Weights of a small mixture-of-experts language model, trained from scratch on English Wikipedia.
Size: 11 layers, width 384, vocabulary 32768, 110M parameters.
Experts: 16 experts in each of 11 layers, 144 SwiGLU neurons an expert.
Training: a variant of Adam for the experts, 4359 steps.
Below are experts of layer 7 (counted from 0) of a mixture-of-experts language model. Rows are named router (the router's row for the expert), gate (a neuron's input weights, with its number), up (a neuron's input weights, with its number) and show model dimensions 256-383. Each number is 128 + 24 x the weight over its row's rms, rounded and kept within 0 to 255. Numbers have three digits each.
Before each expert's rows: a language model's description of what the expert responds to. This comes from a sample of Wikipedia text that the model never trained on.

# expert 10
What it handles: Mid-word fragments. Lowercase word-piece continuations inside words and names after an opening piece, e.g. comm-ons, bre-ath, che-ek, Sk-ander.
router:121097092099172136153126107119181143122150104101167129140127112102104111156147133136107104155179131128145101160098148125128160115149118131171113151151125056127110122130110119177160108093130074144170159136144108118138136150133123107137105150136088095105117167101132131103143091128125140132130144145133143130113128130091092101143153097175139132144111101131117092118154155114159133139112
gate0:105111106136123112146110154189164163126152118142147141081115104124105117156116125194095100153169154143166136131136164158111113100154091122145140102152132121135163095163115130134071108106173112143119093130102101137166151151131131122095105136144120091104147120125099122108146140135167132161143142118135119166099114108115116115111143090096107127164104115118110121108124121117140132104098
up0:120145128158098131139111162130131126127129112095133147162120156163101135105108158143109101085149134129126085149145138124156104123101098140159118187148101119137138127122120129151083140101132167117149138105137080142146157132108145171142110166107094095156079116105102144109152107125114144093136150161143134165133150116114127154142174141102153126145087119099151132130149141139144151152134
gate1:132120139084164145134124180091148108154111108146147158127143122176106091149142139069119137139146124113110133150124107121177143132148090176153129102122143095150114105155128106162158119137125152130134097168144150135136103071139068169155100123141103115147080183127113082133175099139102102102139105145128123128076131125062115138108117165123150138145080112109110118112114076126133126141127
up1:129120153171118157114162092121137122111143144151120103140166134130140149129121150142162125118142103135108158103141119114136143169095145133126145119131080135146110172151117135108125149141117118105090144089116111145104128173082144152159179122124114120123144123166153208134082152131141116125076134088128165138148127156087152127172102160090136116086082148154171163147132165094104080150152
gate2:119116112115126082131141164122135155148113143147159122146137094103092138120125160108145133157132107104151149158099134133160143112155143124108098115123151137120152159128150148125183148173163149092131119141149102123132141177150118165170086161107114162111103139149112148108135182129133145107120150146186149136146098163190117143126095107132128173146123067133136124171138128105127115114099
up2:144119141125137162131130105103097097108148136109112118112104156149175184137138112132154175105108086128113137131168119112168126171102160175129075128116092171130123138092141099111136142151092144087115117122131155138080088113109160106110146133146093155154130123151148106145122100141134136140099137092160140137128155113130152178143142140124108113093142188144164105090107131143081163161153
gate3:096072101101115113111116113124183146154094093101163115151141103100100136135120113146123117118140120118148121129112131163128116123102105105159104128126133124127115091148129127159107112114155128132140146121127157150148150141143071102151099161134157093146090134126135135103171138119164108134144139142118133159134134093170085135128142117114152101180158085128091110126144103095144106110082
up3:170158126129120147117151090179150102092127141148129149102126140130106131149121107149147138146110125106118115174134123101134142109110141160096179160129117142160139157123119099102162139133111126150138097161132134125132105170140148150098124117157106124088136118118124098131101095149117112135154117116142140130108122176097128147102147104134140196112136124129116143108138104120131156152119
gate4:113074145141085139088131128132119154143155117113125160133123100168089087141138058104157162116103138148187159099105153149095135128148133111100095119111180146099089110182109135079170128142154110126163096174139106110103143117129094112135142134144182116117109128141121116113128153143086130162087135100108086138134124106121076108182143127126096139112131096082126123106113096134146136135129
up4:168145152158118169114132115116108101162108119138118147106158138150136131104117083072166184119112125127092151120171122110157127155140143143100117121089106165146074148107126121076150172151094149097112135131116139112109101118127111121141108094142161163120137110165141145124121164109144128175074140097141107077147143156143134132149123140145093084094105157154164093119121091117086139118145
gate5:073117099132132123080074132149139149132121123121130134120094097093080104117148130163088060147137141165143121155119096149132163097134093111164151130148142089117127113161114125154147124099179125156148127159171121113136165117164128142111114132147133107147147159105123121124126173113118177164162118142126093148130124140144138091120107116134112144139148081117079120139146131139143135078086
up5:097118155135148128132168159106094168113143136131093141102136119101152176145118126124123124136165161168109154132129142161121179157129118149123118114162130109145139134133121150125077108100152124101112137147087109114159121089151154175144137117187101177114127156080145111139175116124111114155142113128167131133123145133116106122091126111114133127119172153124118109123103137159135132166130
gate6:100130131128075121175133130146099126150143142118150121117116142127128148138107160127110147131125118109143111144138124107073162164154137117074121126173127121112165122118119108104123129143134104135096143135100137090129130114141152176148107101122132078111101100116113148154081123160142144176135144124121080122079132106102145113095111072104085087134120144134115122114080127141187123156104
up6:125108114153119156162113093101140098130131123156122129134140140129182143110126140123148162145075137100160128167118096134116126115174169122073143151154121136136116118140129146105150104132107145099104132148173134112083125131141121143127090144118154125107146170126139134142112106139098140107098134115125101107151104107113132145158127119042108085112129124143125105132094094103133093149091
gate7:080147120160127137099095136182144157119133118087154150125135079076100120174104138139123061154149142134138133123133125141129137138122093077146160130119152135131146111142140144144158111142154129149114131087141111139143145144141123141148091108131139130118133106119103106117109145112132107170147166113115142147065111123117141115074134157113140106166169125113103102131139104113141114122102
up7:177106161151113115160092092100141122126179153123181114115103120100132123139104158135119111101149129079121138204094118108101109140098121185134103127141149099130118112161101078126087108102078116093143142148118095121124140118133108148132084095140089124115120115140099134153146122140138116127148115140126115122090129093100125128108159175128116161113129147100099137076127120119070087063149
gate8:107087103150144134134079139164154180132148139123097096102083109114132083124145117157090078165146142099171138102123136140123138154152091112141119091143139097119173118203090127171086079116156103143155145112126134113133149092118140117099111167137129117154144124120150146122095119132103168130172160126106131148153089112163129120084126101107151136143117142085102143183131128129120123110090
up8:159106111184144123172069117080113112150130135155127082101107117128124130132119146135133131157138141080136139103144099129151135121134090174153149110124140125101149165169104086164161094119159129136139110135127115134139103102124176140132131144126138132117135128154121130122131082153117171133110173151147083129127126142177137131100123108082149154099106158122130143132143139128111158087085
gate9:130159118111141127132132127153104132129124114128122125128151124097160106122141127173105127155136116100161124112147084151094142110166127100167119123154151074071149141153152144158152134122149143130151144161105100155084143150140146149130148100110154063107149106184111099091125132144090099109160145147113124134113116133092146166137134129097130136091104124154124142103124143126161171180147
up9:109124148181123155116150148174105130153153134098110130124142158153131127135112131124109145117096124127145103149147121128104103146158131089109126090143154147121107147111098094080116155128110096093133117115146118102122111133121108098144132127085108111140107138127152117107092126140098135145137157138130137087126142105118181155136187113108143127112120106170137124076091109112092123157143
gate10:159139092129110126158106083115159161111158139151135161124125123089098069125103115145118097102109126141182131152128097122108146138086116119088093133148111128138109119136130100165106145123077084173119161102152159133147148125119112114193133110139167139152111137101149126125115151114191153161188080135108132162159101133164169163160122180135089135116146144085105099100155099105104089134112
up10:135095100113131124158101141146144137143118108123108142143119112101128098140128158135069092131163159115165154166106133151101129079142081080123122135152146125125165103168089107158102093136157113169147149150146097111130188123134089082159164092138130106152116130135121132127147139152133156142185133150107127144135125152161097111116142155092140172146151092097071139150151128148145127118112
gate11:127106121122144161124137132119168146127124151099111117136151107103108148135111114109144118101123144176099118123130102135123097121094139139146118127105117114117129151100119164139158139130146130077153120129128140162107097124120150075136133143160160106124108177119138115117114113120184116125124150119131114130161167174102121148138109110119162070174090155174116099075137141109130096146114
up11:116156108121145154085162104135118069119147113141161138126116126141144146128143127119115105082124113154110146108147134158138114132094160130080188133168136111157085136083149071082111095167140117113131114087108106122130134095143144131140107130086105142155126105092130153135162105094114118176102081141162127111198114127141081095125109133154129131117106132158097119129123133130129103155119
gate12:099100089116114108133117179125142129118164121089159140142105132118093119123069155147121135148117134155133074135136102115135104138182109137119108149149170104119122146193121105101125125147182156138145087126143090130136127133138141141107128153133113095158122117104097109121096120135098162103158174179139073121113158091112130103129149123119135127141108118145103136147165141101160156155096
up12:154165147122117134134126091120127140088142108107131152122134168105126100152148154102132118132091106092126128114113090085065161112078132137132159105149085156116138123131167149139130134106114136128096120156142128120101099127106101117123132105140185121133121173141140115106152105143150089146132131095148127168118110139154148117128155120103130127103132120130163133093148134100109123111172
gate13:127146112108093121133101146118133164170162091128144133145118117091092109106156116153113165160136115146117112110111128148129080143149112114189095149133131087130140116132121112130160111150136138097138110067124155108106095144126113112117124119121111093163091168145143120128094099110126127139132094132093099134130181128203118134121121155112132156141114114144134106118116123111135117130098
up13:121130162120111074147102118140158160156108119122145134123142109092084118110157109136115110180164128119125137109154143150143125125160101141139114117132141120147122096129099124175089085125154134182124145134125119125138096150158109122142133145141110106101127148133160170108130116135149143171164142117092129168102131114171062149125122135164119165165144117173142080104144096074151128114157
gate14:161128087144093133137136129155127164157140089169146144075123125124129113105106142099139123113139114131149149153125116129106140102135089115115132108076136148145167092158137136097124124170149150143130103091129145135142126110141114120108109125071141103138163148126124067125152132111162158106146101147160095146107137152136165140088105150116154137103143111114116165117116085119113122175150
up14:130138097170092153163141119140113132166089148132135135093093139138152121108127118125153123127117137131137144108157093135112082129146149122049142101098102160129139120168145164068117118166157132119153107087172150095075145117078165169143167120130123121143184170127122123107094123105157105150150135130095098126117153135148137145122135160111097109076161132128097154146105110138115140161117
gate15:130154113120165125154124144140138170163129095176138163160124125116117121114135119106132100121099163146102133130121129164066122149102120136127151106111112124116158120102101111108129117141117152132120156140136140122130110106142136132159103151109141145130146170148119136095148100142134123170129113129131103117109087111127095102126152149180164112137131093125115130125116089190144198127110
up15:156116128153109130102146086137099114141178129132113127128139133148106146143135099124139137099148129109098183120169091106149097173109172128104100095090140178138122092106132162116089152130091107113138109110109166141121131136148160144109150097113132161121115124168123138185114095118127109125112097089150112092111105143106150138149116144129117125089109134135166087113098151121106114154121
gate16:103116121108168108160107159159118154154131114143109140117116125133099103132099150164095055124181154133136099164089147142123160070134087139141138116109153131123176110146112093145111112113173112181152108108143081125136150108171139164117102146125128110122122137134111103089132175147115162113141176155108134122115115119162100112122115116122116118171173101124087125146140113121151126120125
up16:142123116118137135129121077118130124105084121146166118149163077102146105128153080178120157136133178118130084090154136152143137084153111102155117178169133127104132086118176087147115139136132112117143131083136165150136106091178139156175134109162148131107129115154100129118126146132141087156118169145079106118137102150100110069103087110139104138115153159137133098138118157147130171119117
gate17:086126104131127135135091108109143128123137173160117168149134139130150175122142140100150137138122110156105098106154114138163141193167163138094110119123102143125103138128114152144098082122122127112099145133154085148121105168150140137138128128152138072145133141128132123132110136162132165180147140107158132114109147117131132108174128115091148121128137176125135157108136097144147171132137
up17:123141126137128113159098134078128199158120121171107122105124117136138110161111144104093145172130135102162121122122091097124155139146115135154096110101104127117138097132113157140131092121143087147117084121135131100172090140123106137155157122143126110093129137097150133138101143230074132181111148113147108128140112127097162123135080079094108161167131138088127162150110101147169143124147
gate18:107132120129083121114124144138168177107129115137098135108100109133100101130178110127110099148127152129154094161124138137113138084132124119144154101151120112109173099159123107119130116093201098166180103147153118125126152093140154140155125128181108089139135136091132100097124118155136137144148157148117132103116125091123134100100180116134117148127124099110107132120101146157152150101128
up18:146146107120105128070068146160105104122146151157152128134131107108123166145162137109150141141149118115137141135102107169153106102152087110101089147158151120105126127123144155143138139124115119128157081122169123119128103167162142145178167162089118114139109136124103134123142064142104207133181087129159118109093106082155157124143120155125109080146115129156134139141113132149145121129149
gate19:110081069081145126169110123149151157132084107132117131124090125108103085146136091144114075160162141140130124149087152146130148103174071102145175127122175105106118105162135116119120094110164142167142152149118121118105136135143152124116141119121120081112116159080080095090118101118147142143167145135131133150145127148113083101134161114123114157157090123099094156123159101128153150118134
up19:194129130150088091129163156117116147128112141144120097104131119142141132122175126139121177149099141151144177143184122166134102164140131176160119129181094116139122123132135140119097112126118111085110114182146107120106145173109145130115121142120132101133127171125146101166107191139120128138110102143115144155118141136108143085144130139128140145111152135106151156113150192145120088121152
gate20:103122097105150110103110156159139134162147093138157136150129072125125121129126149144086089184160145143166134128125172152117114091150114121136097128108198114126184063133149109161128080083188117125143103123155115100141147112152092138094142158132112113137134148091139074117146125145126166125147146158120119123120108110140105086094137128143070110150171126088106113132146109142178142088090
up20:145177123100137161119130132097126169158117149149163148121143115144120096120164158140118139100152159133171116101147114141122148148131119115141124153134111120144156130111148133142161156106118106131078097185113132165147186080140069125136083104130147128108150135139175147129141086117140107103122151139151159110141186122106145131141145113139113130105114124101059114189099121137156114139102
gate21:081123148152174172084127175131120152121132118121180156053139125121131176140138108118115103114133146069100147176117111132141132119128148165147091109096122157111120104149088132088133108116136140119112135124141147162170132089088112115118133164126114118127106145126126112153127149160121150143102108110118140117122176152114139121131141145097128089105134081129137118114119113110094158114115
up21:092147137131085123115142139078118113126117116133087096132119165104178175143147139114136153154140102109125118109123106113101145133072123130092118100111116144148122115126160123090154162146067115108118123096078148116100140157150148124173114079106151153143115127115149146149120127110121123128129124083152101116115118140127133160116132138155121129105113126191166127134110136107097170175129
gate22:131111093125142140107122138096135127121123098145140142100158124129117148167097136149125148122127131055125172189144081132097164129136147127107094141118104117122138159137154145149103105116137130101171112152105125111119109149138125110130151090141159154098077127110157128128126128125131189135136155128141149162101144114116147129144136152074133134125096130149135174118116078100116145125120
up22:160111120132125169135170100099089123130141104113137146128158144120178168139091095123172162123102161119106136128135116138126118154125162152110151143130124147123112148145170129112132107144148137086083113135140140108117097124123114125171096136097146146126105144124106154095094118129125133131117155106130087132121109102091156142149144126142124120086103162147175118139090138126114162155142
gate23:070112095105100106129111124143160134132127163105149117135127112075064119156142124149083092156141118132163096147115129147109139089154087086165166133153166118114118118159174135130132099098166111176151144128157115111160120127146093138108148103144140100109146139114144128116122153134136151137167186154091166122099096105127094088100147154144102142152125111111098169143126086125153144106075
up23:086101134102097125115080145085133116119144136113104090122105132101142150105116133128119130101142131141094094206132096097097141109143153143140124141156142090160149103091149107128151121160151110141112158089151132114158153123118127080105129100094136144108086145153149128123132123135115127104141120142123117145111178147129147116110110123117124132128117113148163143141121105151124146113107
gate24:117130120130120137086146129142153151168173132134155077096123119090133123105116085155147147135146139120142155116136108134108140135111146153119171138056205105115135153166148163109155141158133134130084122099123135111134131172140124138158076158089133156137163156092134103106103078116099109090136150142112104161104123158077158100150153128188102128100117117119128151158105145112095127082060
up24:103089095111099162133070075088134149116147116115148152182124083097132101138132140155122068155141141124139105136146142144141120065182090104138145174172148100146115078126128153145144084124191088130126119117136088140160126173159108116187117155139119114130126124110134131131151087150109157116162168185111126137135134090106110084132108090143135112137138122099094134136152133120160111122133